config.toml
n_layer = 9
d_model = 320
n_experts = 16
experts_per_token = 1
d_expert = 256
d_shared_expert = 0
activation = "gelu"
moe_layers = [0, 1, 2, 3, 4, 5, 6, 7, 8]
router_score = "softmax"
normalize_top_k = false
routed_scale = 4.0
balance_loss = 0.00219
balance_bias = false
router_logit_norm = 2.0
init_std_router = 0.00866
lr_router = 0.000517
n_head = 15
n_kv_head = 15
head_dim = 32
vocab_size = 8192
norm = "layernorm"
norm_place = "pre"
norm_eps = 1e-05
positions = "learned"
qk_norm = false
attn_scale = 0.177
tie_embeddings = true
parallel_block = false
init = "normal"
init_std_qkv = 0.0186
init_std_o = 0.00439
init_std_up = 0.0186
init_std_down = 0.00439
init_out_by_depth = true
optimizer = "adamw"
lr = 0.00103
beta1 = 0.9
beta2 = 0.95
weight_decay = 0.14
lr_head = 0.00603
grad_clip = 1.0
warmup_steps = 248
schedule = "cos"
final_lr_fraction = 0.0
batch_tokens = 32768
seq_len = 512
doc_mask = false
train_tokens = 286700000
steps = 8750
dataset = "wikipedia_en"
Below are experts of layer 2 (counted from 0) of a mixture-of-experts language model. Rows are named router (the router's row for the expert) and show model dimensions 64-127. Each number is 128 + 24 x the weight over its row's rms, rounded and kept within 0 to 255. Numbers have three digits each.
After each expert's rows: a language model's description of what the expert responds to. This comes from a sample of Wikipedia text that the model never trained on.

# expert 9
router:095133098134113116158142107113121116104146116121101130116092120126143110139129145176148160115129177139151125141101114101141114159160088147128100094113112168133134164157108091117133182141155111
Description: Connecting words and separators such as and, as, to, at, en dashes and slashes, plus the prefix ind- in indoor, indirect.

# expert 4
router:095125098125119123156145112111117116101143120119112129117094120127138112122126143182103164111131179137151120140094113098146113160137091149124102083115114163136138161153106096118134185141156113
Description: Table cells and time figures in sports and awards tables, especially Film in Best Animated Film, plus prepositions like in and to.

# expert 8
router:090128096130116126155126106110120116107151118122103128117102119130141111133130145172166162117140182140150127137099112103140113159160092146129102090114113166131137165157106093118133183144153113
Description: First pieces of foreign names and words, often in tables, such as Hor in Horváth and Horizon, B in Bureaucracy, T in Tertiary.

# expert 14
router:092130093134115122155128103107121118102146117122106128116095120128138111135130144176120163114136182138151121141102110096142114158152093150129103091114115169132130164159104092116131187141155112
Description: Pronouns and function words in biographical prose, e.g. He, his, with, the, plus stem pieces like ele(ven), ele(mentary), dopp(el)gänger.

# expert 0
router:090131094130112121155131101108121117104147116126097129118101121129139110133131145174138158115138180141151125140099112097140115161154092150126100090111112168132130165154104092118135187139155113
Description: Word-internal fragments and table pipe separators, mainly in election and track-listing tables, such as Rel(igious), Author(ity), coast(al), Psilocy-b.

# expert 11
router:091132094130112122151111104109119117108148117125102128116094121128141110130132145178108160117137182140152126138100111105140114160138087145128101091113113165134127160158103091118131193138156113
Description: Numerals and decimals in tables and dates, e.g. 0.01%, 194(8), and word-stem pieces like colon(ists), arch(aeologists), w(orth).

# expert 3
router:092128099132113120152126106107118118102148116120089131117093119129140110135132144176148158113134181138152127142101114097142118161134089145128098099116115166134128162157104090114131183138156114
Description: Line breaks in lists and capitalized word starts in names and section text, e.g. Arch(aea), Mass(ive), M(C)G, plus on and the.

# expert 1
router:090132095133114120158142106109121119105153117122094126116099121131140109143130146170135161116146181144155129140098113094143114159118097149131104086114112173134130167155101099115135197141152116
Description: Opening pieces of longer words and capitalized names, e.g. Author(ity), C(BBC), Moh(ammad), or(ch)ids, plus by, of and New before York.

# expert 15
router:157120137092135147147135114122087125126144118140100126150100097123177151050075127110126143138159129177171164095114159096136153083127118144105133154122112129167153145171121139097117100116182110
Description: Modal, negation and main verbs plus clause-linking words in narrative prose, such as may, cannot, makes, despite, while, against.

# expert 12
router:091131094129111125154129106111119115108151119126087130119091121128139107124128145174110155114142178141151127140097113096142117156134089148131100083117113167134137169154104096122134193143157111
Description: Line breaks, table pipes and common function words like the, of, and, plus word pieces such as hor in horse and Arch in Archdiocese.

# expert 2
router:092129098129112120153106109109120116107152120121100126117094121128143110145126143173141166119133181139153120135101115104144115161142098151130102094116117167135141165157103095119133191141159112
Description: Word-final suffixes and pieces carrying a trailing comma in lists or clauses, such as resonators, Lebanon, looked, plus gold in medal tables.

# expert 6
router:091128094134110120151124104108119119105152116121098131117093120129142109142128144175123164115140180140155126139098113094138113160145096147131104088113115169133135164154103091119133185143155111
Description: Middle syllables of uncommon or foreign words, often in sports league tables, such as leg in relegated, Tra in Tracheophytes, é in Jiménez.

# expert 7
router:093130094134114123153131102108121119104146118121102130117101119129140112132128144175137161114137184138152121139103109101146114160147093146129101090113114168132130165156103094115134183139156112
Description: Middle and final pieces of proper names and words in tables and lists, e.g. Acc(ident), De(lev)ante, Palaeol(ith)ic, plus colons after field labels.

# expert 5
router:129132162136118133120133143111149125173105139122142128111153151096092117125139152077138109146127098110087136112168099171118135114108136090116136171170140090125125094095154129126148089134094123
Description: Table pipes, heading markers, numbers in table cells, and punctuation-bearing endings such as a., ing., ")." in lists and references.

# expert 10
router:094131094135113120153122105107123117101152114123106127116096119125143111132125144172121164118140181139152119142098114096140115156134095148131099094114117170134126166152105090118133192139156112
Description: Word pieces and fragments following capitalized words or prefixes, such as Kingdom after United, priv in privately, Nick in Nickelodeon, Fem in Feminist.